config = dict(
    norm='layernorm',
    rope_fraction=0.5,
    lr_head=0.00486,
    warmup_steps=200,
)
Below are experts of layer 2 (counted from 0) of a mixture-of-experts language model. Rows are named up (a neuron's input weights, with its number) and show model dimensions 336-383. Each number is 128 + 32 x the weight over its row's rms, rounded and kept within 0 to 255. Numbers have three digits each.
Before each expert's rows: "gets" lists some tokens that make up at least twice as much of what it gets as of all text. This comes from a sample of Wikipedia text that the model never trained on. Tokens count by the router's weight.

# expert 4
gets: "ent", "%", "ers", "ial", "ain", " and"
up0:161135157144120111095142135138137144152109168103106176154143092183115117138157184137069168163147079131122110123110142080116103132114186153135191
up1:132137129064118059084179129123130073093105166136138109113183144135130143090083118124127124102154144101126094117146133129101135158147124151120090
up2:098102118109105180150103148159107127122136152077060105080115130149140058091147096101094098110148148114105072129135108129139132142123096117086132
up3:178180038154094105110164094128122118135127060158123107098179135077177142131121126108110126102110140100065095179131062120168090097128084094031143
up4:112116179094112107162194153105148144166159115109174182104147128150145168175203112176129158120123115140148092129139143150119193127117120113131123
up5:152190140134050098118124107156082113156125124107097177120125151130034121148100105132134107120192150119170135099157120146141190127176120080049174
up6:133143192066112104147136116077153109113153066144082163158053163139137168111185132088118143111166196116057140085121108124090126130115159131122089
up7:164167138160156119117098127087174124143092157173108139151065116101116100117120115086083140121116167147115084134097123128142163118094089091136152
up8:103143090088099079103140099131134112081121110142099138085143165130162170116090095110131162105191138151092205100162070098129103150188086168092113
up9:112104190092185134107173122103186077146107084165100129118165094138128128123164128098097141153150139148136154107097125132159166092175172095096137
up10:115087079097136170118151161130172102136087084136131181049086111147138115094143107178156134108125174122064168142088129088137119091115146155203137
up11:119113171162089111087142126093061154118206171108119130118125157156132143093129169130109156122098082119126128099177130110146120115098113069088152
up12:172096130151123185126070124107124157174158097126148098143140190166124069179140123162130166081166097170167083188158060089157134144131160117108115
up13:051126193119182123126080113158124105116103185113107139091122118101121138097099085168140137163105150133131134143167112141140149099131129181143105

# expert 8
gets: " |", ";", ")", "|", ");", ":"
up0:124114121091140124167154113114158091116086160168090115134166138219130097161145122108085147123101114107180138154111117127116149169128177078169118
up1:096050095111180096114144194140134146119160140112152137151153132043101103117134144136114122128053110136067085122119097118146171121142133087139126
up2:098141069087189124112075131143102166105108141169110126164135142149112106135127189135085106077071078136103174110183071162128164053097140108075137
up3:204148172126179148164074131125126149085133088114138091122142124105130160088153108109103168099113125095144148153097175138156122101081155200147096
up4:088117150164075101131095069126156161144182111112124118083085140114159115182113117139121096173184149138140143103103127162084117180097138139164151
up5:064150094080080153116083137157033135092127127150093143174082125129197145095133107117098166074169103131140065144107095091089145135134152151123157
up6:079105103153160110228147165137115135072124165032113116093103147150104124186108104098098099158127203149164130093140082108125157098197120135167113
up7:042182102091173125124112152127143139071124106128146132115091107136132158134131136125104122102116126175150110159127152078152084121134131163095108
up8:119105081092164135142062133142135098171151128155160074119126127096159138108107144173146152137078117141102099176150139130135108152068145175120121
up9:109128121059132136149147158117213109148147142115129158077153159123048111199132135207123136106147076098140158120131109121134167107118107086094099
up10:099096122142231159196184101120136124138167139154100131166120115169112106116144161122128214115110137165143117115168111117107094096153119100148138
up11:123133137127112095082155104149140094094100154097167132149083150090094088128140134130104191088109082114171124159118110139125144113084174136164099
up12:125093055149130110133107124178096094152203180152098133089108112142109089128122135180198144171127145160161140114122154132134095076106128199098129
up13:124175105174074094126145117099116113121170183131093073135138116110155127163140072104123131168133126166109136105109128118202132147118105132159120

# expert 9
gets: "en", "I", "9", " of", "em", "ess"
up0:111065068162141106114111118067134115190083160131117088112118127169117116078146114133131097109161118098157110170156165198123176107178134124116090
up1:096139104122188127147116137172175161155169153127156092142155078145158154106088091175098097138117131164102099110058128104121137167132120129134147
up2:180067136154132164123127181100145136105113141188102133152108147149125167105129129182175084159128031156074108151109116104129126106188156150159093
up3:135110115150146097095160190096113159173107158120147056188159124153094154114122123164103113139144169173103156145180138113108087085098168058113096
up4:118133078124133129156182085138119189123065104110150150110130124165130117179126141180096100138133167135107144107146135060163090146172103059178117
up5:138090142119141082141172143182165139129183098122166117140116124095131169147177088133159164150058121112145127121138109180143136060130144158185138
up6:160128108142092106051107100154086112077106147089142122220119069089177197169172075145201115159185099152142212115112134122142124148102130136194097
up7:065149051094047131139100116113144157137113143138124135117148120128062117125142140134091062095152119089072146091137092106122154161132117100146127
up8:074093121130132131066162110152128060128156190102148059122138116080144122117081110139193079134157113094126127115193158121105107124157131114200086
up9:142197121154128130166158150171091099106156080104082109190163133150163111207112111171140116110078118088129138135116135113157175162121110131112116
up10:098128142119132105158150158130117117106130135099156122155105113161085135135119160163119065104094124086141130108148198098102089159148132145213154
up11:075113148168117109101112087180118146140134180120106089116131166207152139187094154113218064133102148118072080035128109148131156152107153152126130
up12:190210183123121107109088202173131151117142134157134126175101134122082113160140168153116151093149131133119171130132086157199144150118111156103185
up13:131081099098125171103110180147095108137130169110085146157105119139176144143122095141112117152170130077138175127127140168143128095090171130079108

# expert 7
gets: " ", " in", "6", " as", "5", " U"
up0:184091167136143159153136170151139125089160134151128135194105134126146132149045176095108066133176127144163099119136164158091140108137145092129166
up1:121110129106163158177157134197114100093098129110138058113140139130105111144124138080074126207097144079140137106142179046134090065132099182122138
up2:085160132140099121097116171114117116080168075134089096141119144072168111137125127109070138152122132102145084121181180143146148192147149097149164
up3:131100156086120107128091126089131104145108144155121115109180136135159149212133106085140166178122175138122157202131135170068102115127180189176128
up4:106169123164083055096115129083146176144136128117109149099115119136108117143118111091156105091089113093089123116143090050052085114082105137068159
up5:113116135129068187084164141107166135091127142132127216117200144086142145102107163087120148112156097139151116116146099085115083085141124158178122
up6:131107181072118097140145114108172146131135076069137145168111148108113128194120092131123167156147131255082096129199149127050107188160142112112122
up7:155141128116123152099199131118131140114121105060119152106152119085126167149152090159141053105033190127144198134085126075128183110137119145130136
up8:124201145096101099061207123144159109100101118109098127136162176145166119143100087129134101064143137121098159106127104162144114162156117100163069
up9:085183162136161039093129117141125161167108179105125150059097150107174140100117105087091155159126149069204112131161089151191107120104134147140122
up10:156130128111088163054078112134163151127113158107135148135146143127149171089085185130149186089099160116131121144140121147083133165143054144175173
up11:077107109118115047116084097122175115110150128133135167120096150116140179161007116141145165193119105109127176117109129077181148096098134178134173
up12:127110143100124116134152100101151120123110184129143197133188168137137164126148107131091139101108097082133168158134075100202157081184125085116164
up13:122099138148137094132146145164139150118072123201159143110152115154158159137186128145145078118109082118105164100148142097116084156103155115155105

# expert 11
gets: "is", "y", "on", "ance", "os", "an"
up0:155098083110115089138119193079096108109125088114135117075073141186142131112214120124168146136136143079067120136203145102138170146168137128177166
up1:140151123150158122131140174118102142154130083093144163130117155145140178124157059124114106087137085088161139092081100049089163077130177122152148
up2:165024155112125135139188110141080139110121102127119147147173105133107123193147201144120181120085076161102161154162162149063124099178097151173198
up3:127184121080078153114143161103183133084208101111113111137062173079136114119032084126085116083079121133087157106139114086092149115092117139165146
up4:111092120084153106097179175111113142091135079149133122179174114079092135138113132111087105156081151097084177131145119163144111096155111079121117
up5:118077175129161146187113118124138237125133090089178129112162101033132147149121205133113122180117116167110108130117177128081098151117135127111133
up6:067125190141096070198134179125088152141143113172064153102151142129097060144131110092130092115097075107121177152144123134152041123115116147114138
up7:136069163163156174086120151146123142067112152130121135161130127125118173160111172095064137094096084155078200127127110174122133138037123116131158
up8:112157079144188139117090144098154144182111137083095187169174111203120163100159054104127113124095175072160154131129121084129053150152119123089070
up9:071091085166101071139134160150113097095109171105132196094089165144133140074192077125151166145074148145122151150086160137129134107143106131157116
up10:156147087179065084138135115173108152153130167132103135144087182133098086142085100087063137076085105137105125145119129136133169039142146095132110
up11:136181159188149105117085091146077187080119179132143180145149208137102176092166173105088083122109135139125156195111126139172127114171112153166157
up12:114118153144135100165147169159187121162142053154110151089192174163084174137093099125091052092111136190121167161112084117106128163131129163126140
up13:160148150156117144123175101164085097115132141130154169089169128196097126113176135165068131129202168142103144108191109127085133045129149091127111

# expert 15
gets: "5", "6", "0", "4", "2", "3"
up0:126098144099164101210128140171152199139139158116151111058109123119180097175108128110070139134151150131134148114179098080071158083164147086115133
up1:155108071103185111091115111177126141145089132201103104181102136117114120097089145117187101116101163185124160091068082163101097131127139171105121
up2:125105154109152188122165172149121101127174076088107063131127111114151144126130145100128116123118090112131154139076097133143153185133133110137139
up3:105154129125147125092116108124171087103171104110076133112149080148126164126102096161098162126082130160067112127123154063132160109127144077159177
up4:144072077093118166063112147137121122127166091102128162123135107092124127129124136178186084111151121127131151148130116093127182107077165098108093
up5:145058163117144113109157164119090152105117131154089108144119187111114071067078139138164075168095063087112096083130183093155161138160123102172130
up6:228106122101150181134151179134090064122100134193174132109145072141131146115178149083170114119117154164205101119114137116133086118158100046092090
up7:126188128134134168103143098120102104151133103078107102077137121179129116169102104164160145145152135103147154131104120104195131089129149096113109
up8:180130116076147105149145129120148135172097116109126104157147107152129153192093094172086144165045129104124116129099137111181159096123086133161066
up9:103110169190165150170093084149120124115139181158135136102159120123126097153145101154136216116120165175154136144168118070163142133168137130071191
up10:117081093088183104112142093097098179094169113102099074147163132153100079144140100156080155096132140162133196075130145046088149160071116137125116
up11:160118140145128188145135057114082128123124158140151137078022159150137108176150124150144117143149139141131147089103115178074161142129122148111153
up12:118151155140101143121124155173091153132113151156181071124154158156134129161121089088133150135105133100141075117105120156080117177143142096082172
up13:133120160151125134131062152162043133135104114113162035134156113123131150118137124099143148164092054127123068113131141101148071129149111181101164

# expert 0
gets: "==", "===", " ==", "\n", "====", " ==="
up0:190156160135104099086114109079142084174181111114125163152160107140116104091134085148059177063147098171190124154127134119193071103122151115120100
up1:175153166103107094100165140120118131096117136021127112152128074175053116136113146086145104138134129131128129145126171088105135147074164138106164
up2:146099122108140126156109193104181151172148177168155191151159123141134071185114116145204119109134121073150126154108169135103135153107113155084114
up3:105113151139174111121153128083151089103162103120125129096150084148147053149142113147191157098099114123102125112158185067150169141112120147150138
up4:152126116123089196142069114196138119084149127187101104125163132168131142164088130155086124154119121133155096171143137087118153100111118049092151
up5:134165095147082149177066114103125110131183159086088113110121117182105107132122139145139172124084186147081121145142133130120112130114177140182135
up6:126178081102136156151066126159175125128130129145171140106178124141159153096141107126139149133100122120164101122163116120131134128142053104103127
up7:137169152159116105152131156168163122172150187092130131094083085133138126123104142143152170095084168166136143113151137188118143151104127129141042
up8:118069088121144045103195103111121088118084149152085123147192173149155131135141113179113118113101142120164119130094140102121163101101161157147078
up9:086160122147172051100151134156134103120134127158159082121180095103151166182135083084106114104141165151208108066169126113061133119101148120107132
up10:167163152106172194107053154111103144142138125156147133060131113100095122161111159105085147128112106110097149127112122135114113129128106131132092
up11:151139119127137116172118081131124079133079176109082144123139132097049119095113118166169111142164119158134150100174116038171114133181124056182171
up12:146102132175070137131108125137126144114110125201131103143115115083101059093124086120136119127166068150138042117134149058089063100134152065099132
up13:206136148097101167101149121116075180197149186121104147129134106190160142192075077184121143105106173101126157138095156101116161148145169147126158

# expert 3
gets: "0", "est", "2", "ile", "th", "ch"
up0:188112149086126188140141123093122102142109136211125081140173140111171134155135102085103116174118170118134095165104108112124171138084129127102158
up1:107068145184161185137067167098103107099142108103080085128202099094148146102114076119113184066121098093107058176121131136093100176116117115149121
up2:133164131124112139133142122101120123129120167169123115114153107105106148143122102113128104154147163096130138103100108148139100142127098175150180
up3:091123141139136054116106087135120139121093121109117104091107165135102102101127116112135154174136190050171132109161122126160092151133090085195100
up4:134166106086182138123167178158169116033091097139100137112159159159075143097063121123118131123070103142140122098118173149125127068159134103184141
up5:094168154086104146072139127114144112160188137137078114142092151093140118172162129101201145083150109108161068096143108134130110122180127140102101
up6:128128096159143148164082135153086130092147079102124125089170116104122124096130104082150131136136145151126105176080066159132078155115156136033183
up7:150174156116163105154184190161123131140133139051187118120113147159069154079133118127103135107135114151128088189091080117100122064189154166084151
up8:116142153117073126157130117077144123125079094031094082101164075117128181154092119155107121105112153084177123116131176104142172175074105128108071
up9:169130096113122069093156153126109072137095113141131140125081170110121183089147148153170188181123087181063162162144163131120145143093178119125099
up10:112190122081138119139141154121143155136085103107170143156056137144122161107171099131140165108163121210126131114056151096116132095138128171172122
up11:140164138171174115160084145118169169144061125125146161131160156132124087073221184116168157063132177113027173110118161154090083117129151115135128
up12:110155105141118109143067160133142149053116157153070106115175148147160163123121151143131168081158133161185114093128171137111089142131183080125140
up13:179148154091180110134126097138073142140138154132147109155110107111110080062157102121117147124154159108064190110150098077135121110109108155096077

# expert 2
gets: "s", "7", "ist", "est", "z", "io"
up0:053098124124108171134120175087103110144085135113067091205052109148190116117126116146109172136113066139155069062049093125099124149180167093134148
up1:147103153193111080129146165120150152096167122115110178120118096091090127193142113093091107153098112081186111128122185116158095082117108132134139
up2:143135174133157102122181134172121116112137116084117093069132117123184131169080073062076173078081185069070063105148176203049158143115165151129127
up3:069104127158123107167154160158140145098167144072146159093131090095102122116125132149036135097152131107162141101169143136120160102165157095115173
up4:195128167152086117165152127136146134150099108164147127102159104107157174150144083111102164153131116121126126120102161131126089159153122119140126
up5:141166159213129127131123099162083119182104152143097136156137081111147117060120108161151146138146165186110162166180124097069144079109153129133129
up6:140138108116116117074146145156127098169171103106152184184136160150157125179127187105162150073145148129104104126119090110159150073132091142156143
up7:061117122110054132144107149118176137154119181112090160145164176088140168156069164139139139087128121155123156120129130116158169151146110104149154
up8:115131070100073123142142180128092158154162116101165092120180104151140126187142179141129125093152125153204169131160159095106109129130128107101137
up9:099069089112117136137159099094114105053087086151128088142124172078108097139106067120107139067150050132141148112140160160174141108068122148154134
up10:137134171132128123038080114140139115120182151153124132127062116144150158077126106156140108141103132116147112166142189136105189100119150127128063
up11:132150136102111109087229104086106133146201150148206151173090165187202064083107120146112096096149137118139096161170190063119160157147125136091123
up12:147116173093135153181125095051138130162110126145128133131146130113095138135132134156166149177096131195139112182136133110107171139068131134121142
up13:102179108121127111161138104186110115171097122131132119165171098129106182076159207162090080161046115100088162122100122140142133085120128099110119

# expert 13
gets: ".", ").", "\".", ".\"", "\"", " ."
up0:146125128152135095191075131101168144145124139152131137114162102127082133131156130158133108148133073175178126137090108094139117121121137131147112
up1:076166131132110077194161139158104118060119108114173146116135112097129162175101107102163117089092155106136138199172140143188091196112162146121090
up2:159143132129143089166100166157099136094078143104123111114114122126078145186136122149132126092150130117083139142154073131051115166108125135122089
up3:160146093100097155101129183151166149156129111162079138128162115191186137088114160144114139121151083113107173109107071099153139148056122128148143
up4:124078136117160091159097072152142078108139160089154092159116163076117103122128134123077123146119066151176137064125083152129158164206090129158140
up5:142097111149106123111195151073181126090106123146119135102101185091119100123101113058146161116111174195159159147173167140107109102138085119150143
up6:097138096087180165121163127167126159123114054153162105158137121145113137145181150142102103073150146145134094132152060080143132176168101101129083
up7:163098124140146143110174143152090131148132153157138135163162092101163100114139135080118136099135094147174167107110128123147124123090079082103131
up8:086138071108101105143136125162127050128107174090105152153154101098140096167152147118145143162151095118153138119127104175144157180134130177090160
up9:081123164128145129093146166112068147133149191137138163138122161058129129171147102172132096166133158092110111176065167190108194211076097090156091
up10:190096160078116164138195075161136127119119093125091093161117108099139137130094096065148150077121186167142128142130152072112061113130158142135130
up11:126149125173098150144146157195172130103108129163151090106137119135158142134120151123187139152106166115125128164128107112099099078107163071118121
up12:141114182171146107098125088155103109112160173098124116113174111105225032110134134080127137126129123140147065108134190074194101184143126102167168
up13:173120083117138160176188140113099166138161131144151115085165140115146094097171161137179132177115094148145103192165123187073116142179094105158131

# expert 12
gets: "\n", "-", " Location", " information", "The", " Born"
up0:099093171157160114182140130122123155103116175089196145086074122084114134155104187148119132090146105112178156128111115169103109110135132112153106
up1:114092074143156140141130143101154078149140186084181159113143147106098067107093143150170071157126117169158089153091194101116159142097087152142146
up2:147150150128166134140142050118138127179163059129134196109116153056143142141182216085162150136139139128179142125103154030087145123118132158150126
up3:133074103162155102135082089139157131135205111136138165141065127136165105179070089086164120102142098118191116148137179161138108143140096118110165
up4:099126124109121126136115154113075185105109133083132189124084127108112105109105136132097133172132153117191113105142084116065173050068133174119148
up5:134169150092161183080166131101050192111102112110138078104142060197160124217179124176114153139126130100136117145178132182105091130162128155143079
up6:066129156034110142110109128162133130103147143109100087131201092061175153201113115082096141096103132096090116077154172165200155117110149172117101
up7:107122119143097206151126104114129215083090165181148078096129117154146126138140184095188081136150131142167146140151133177138111126122154149149089
up8:133092059136154106115103170122177146101169160101107093176137119168116126112140088115102106085154124174110094084233142128169109121121105119040078
up9:118137105134204152140143113113156131128166119156133069141117115091105133050159131095153080152149077162091204131144098124090162105131117143133152
up10:137132124160137117134086165086113121137130120141066099124091108173209090152127149126165157135109151059100081119146089085118174070175170150123123
up11:165066141137093124136177120173159139098189124132137178199159189147148118095050087195151127116143132141103095129175063183137135169170116149123102
up12:183154151154081153071157164104117143126137100114082212166145081146122185220084133176043146146107111150140148062121115133099175143087187100112095
up13:153108083119160165101139080151103112133101083107102123209111122123144120134108110135128098118136139090118180149159129119112129104125142130102142

# expert 10
gets: "ed", "ies", "ad", "as", "et", "s"
up0:119196145151115169140119141153089120137162201137088116114131090112100139158092129184114124087104133080090150139150128138144073140065150100124083
up1:106089107148117131066135145156133148081147134091147097125105160103161148130118111112096159202091127148124166123157099164105159139147172104080113
up2:126102061108122144076078169128099099138113117158165161112108196153121132110148103113136125130153153071098129090173105118136123165134146098113107
up3:152149112101129148116101141144136177076094116123124078151183086141128114136085111075091146136070153159131046134137146072158187107118156121101130
up4:053102122114136112183180073128105169082149137061128105132124055161090196135126113170163060126177139158132178187141163181109119152115104137073140
up5:225108085159131169041128104125121058102120204091093147120128121120119123153138176107145142138080159090118089131114094108088174112160094106151183
up6:092083097074088107087177133186119177125117136125123148156124137141123148157196159079117107092147102186101094136105159152160112150154068156143081
up7:154101185121154155151136169120089196119092176159120172130129138105146112184130076110153156173147120134172121137154111126168109146098157131111158
up8:122178101135164147136145116116127106122104109100161064142143093121103097151137134148151096128081175116122157136163072116167074123162135114148151
up9:138176130094138105161146107067150082129102121091109154138081132103123026140121131130143164165112093173120142118101159094163162116141103072146114
up10:138124116130086138189139151083146104136124149090153140109236159162106069115126105108068125183135103135128142143121117181080176086097156164088149
up11:164111108086122138079106103076140091169123110047167146113132129110170134146107098141112148156097145115141099067132153096086086156112113126070092
up12:050158134112161112139166156151113178113143133083124100125150124107167142124107144163078142128090131138132131141102136139185103077134173115127161
up13:100070175089122163136113161122153186109130111106149098126136158122078137055149158104138171105152140135098112124106172131175135151165096145161090

# expert 5
gets: "ing", "8", "2", "ation", "i", "0"
up0:183175147082172132095178092130138196139168133142095086146148173120107107114161136138111131132185092129175068110115123151071154145103208098131163
up1:130137107125127121094083177120113137156043115123134111122153171117061144115136150134126131114117144149096146084079112176090168123136089142188122
up2:081066145126130172121107093183145066172145093171094133106173103088166118143146107171078104104155169176144136117125174072104158104089098094090107
up3:129113149164083136091107142134133164173125116116070139141144129186168080113131133091085130111196089078150089063136106100119138141166164085136159
up4:137135145121134117121159139141138179098163130151116141163134113171155063152120139095142129121098102133121134138149148136116048082143112137147095
up5:110129139132080139066116126087126051165102145123093167126134177129112141074171142134127142113116136154129128189167101131119126165087117085200102
up6:160127136119105119151127124128138104105147108142128162135201127120082140136165145135179137159187143154165113124142083124129162135174042186058142
up7:157156079108161133110102132116099204139137140095139150138148135063094181098114104137144151096062194156097173166133032183140133158117142068131120
up8:170182134168093148103172155141120158055142073128180108175102154132165152086166101130114153056118185124184147140110116089133120109170101122081076
up9:158145200163169155187178070102119107121150080106110073189068130133194138145172068144063095125104132136137141078154166126098160080168090167141149
up10:128117099140173101142150111159146172206115154150146119066152129108059156112138130143199085058165152159146134157110126138127097093134107122138119
up11:128118131179117159167121125097201168129139187046083138135165111160197136120132137097139145150144088076076096095090089101099160159129100088108098
up12:145157134071097145125123139126116146096166130104106146158233113145128066158171153098071132155119166132153109090101165153150104129140108105121113
up13:175110130143099142154165180159147172139155121144119155138068129127103141071167142151115087167163113192170106149117123187085123110122173099162129

# expert 14
gets: " the", "b", " B", " a", "ail", "us"
up0:096159148129130135143181155114106117091122148103120089149106154151103159133084097131084147115185170171099149101174142070167157222130147113170077
up1:178153144127162142124107143136128131080075105150141138087145146158079105162114100155151081176181148149167160091065186148078140154157122117155083
up2:082114111121139102158093161159155102137165139120132190143103127127163096160157101151118103091102164105119123213177135141158163148076173124102134
up3:153118148119136113089142083126083081201114120108162067161160121084157165104135177105184156137126134186078128114133164109123160145150122184150128
up4:196187119133116101102017136165082067128131105162167138150127082088155145117096168163145149136148164170108188149138106152075121109126107114163086
up5:124127130168166078101140146125134182128166112094160100137121122085135120154072149129120093106157109134065122094144149103106154133164203156179166
up6:107118126163150109105158099134091138070166080116120130131169120118074140092145116100181153128160156189146157150168070137140140127106120089109087
up7:052140098150130109084133095087118135131060131133142142114152069134111149128069173176149126182124128125148107131118156148164147181131103084139099
up8:109146159086206127177120188151092071120211085150149115133136124068103130140107104125144084104152087116142186166158114132082114138127123174137068
up9:140165139102138105186137178079143110163140155190131111089115134198104131195120106094186170144158178145106116144137117121151147122082146167140160
up10:215173163117147090153096112137082068114083128149153077118108170106163097187104086141142104113153092085186122034120126123135137199138107145166167
up11:099126117127112098100097128138202116165211136112119088075102120138109113139135151129126077125158121132092097164127146144131126126090151094138113
up12:163084138132097146132169154061206100105164177133120121089187097150070070131127167073115137157116113145108194133155088164105152113064141170106144
up13:112106160125048157179109129186169156168144091113095179072115147156094131094145129096132090091102159182156196139109091068146117077151097141145111

# expert 6
gets: "1", "ations", "ions", "ence", "er", "9"
up0:136164133147166123116104156150100078091134080086137140061168101136117064102131153143165090136123123078155148144117077144143140133120147131098104
up1:099107102121098162144158172108148174138159120102080115114151152138117108128176080119133158077136136135092170121121122096084113149096088153105135
up2:124164135136087073181108144129182064079172162108121096108171110152092159163086114150118168141122124129083111157126120102142187112119121142101138
up3:148191176061183155147143118056124195156165139130137108140167099078084172122098081088082100124135129104154161115152112135076211090156146107128070
up4:140142098127070124115061180151147118122138125102119084141096152115108098163114077100120178132152085050062139146090091121197139060159126124141130
up5:177107108176080151156159239137137090100057178116158144109121092150114102028068159118174120184170111130143139146091069123105168146126123171147138
up6:125120136114174063072153073046110100129142121168160098171166115112139148054204133080113166131122092127140114118142134158177146117119129123138130
up7:126094102123127125160138111076108165105135125096159145164136102118180167101094136086099090121079133118122131143138149157147092100129149133131166
up8:107058153085058157189115129118121154136067202144133187122147120110120190188058148101191165139169181161065105103090132150058164142155148217148143
up9:101117166119136193096111104057186148165086170082132126115151132129158101152152122129190107129130079155115151084161096142074103091099130073172171
up10:156211122090150120091136115171198115115060165140108109106131188125076124132087139136105097161122130126141117138125083137143143118100080151118149
up11:124140179121114143114164160148106088080133078137111107120236094104111192094074132042103115149124123120191127039100097132080125120110071126156139
up12:114132129173168167152101105148139144161065099190115121186101148096112167179108137178088130101215154145144119114136172070150140160189160203151106
up13:092169120096137158118158109110095121085155091098124143168121149121119137153078073123117112138079136149140129125091135108115127089129088107157078

# expert 1
gets: "-", "S", "C", "=", "R", "D"
up0:139108120064143155188189112165069156151171159154127122096127097141113068134127147118154135079119099149139134123101104160112161110127034114093134
up1:068140096080181150046093132158144081162125122143098118145094108161131103135094186150116161162130174133186106118159087164155142120126125177168125
up2:119101141151191185068112168149203135119204149193140087097153160113085107169144095155125125164059133078123101105056126181164135171128099145134096
up3:093131146138121120101175143105120190086000157125129169135068163096185103176116147162107106161114084126146109180085075175113141112152116093102154
up4:170102156159137045110117165191155147123145141104105137125152202130147136157089131138125128095162185107105140114155146059183133140155223095119114
up5:142141087075171140099104128124076057205095166122074147139128126109208086103154088168107123121163097094144150124154119155124119115156133164195189
up6:143153191124119118183141174109136141153187146129146160104118116175083126125127127102070110157124119111173091115174140129142185103109200101147143
up7:119146143116166152097156104197164106125146135165138152116157127132118116137165105093141110150195135175164206093146091150126123109158083116131145
up8:055120176118118088079137099117177101179104063131095115146134123083126119100127152133166121109127070146115100159094156096134107147110119095144155
up9:121132087185148079108125129110076080156137089131127077085119176134082107127118144117088166128084129147145115152134192155096107135164158125154153
up10:203138122133113142117104073158115106140103136203111101144164104086155137125153131121144218162173134160118116114073184176084172091060136173066128
up11:155090107111107108121127087112141100120153186107159105179157133152091163108094130118139095081093132099110172126134103074124124085111158117126146
up12:151089116106125104110067108127204098130109052174169143193081123133122142159100114180127105063180141148186133112121133125099167148168142088162101
up13:094093152160063034125117072131212101109094106167180143089133149130105140108114074107137170148151127134082140032164140103177162166131153134041119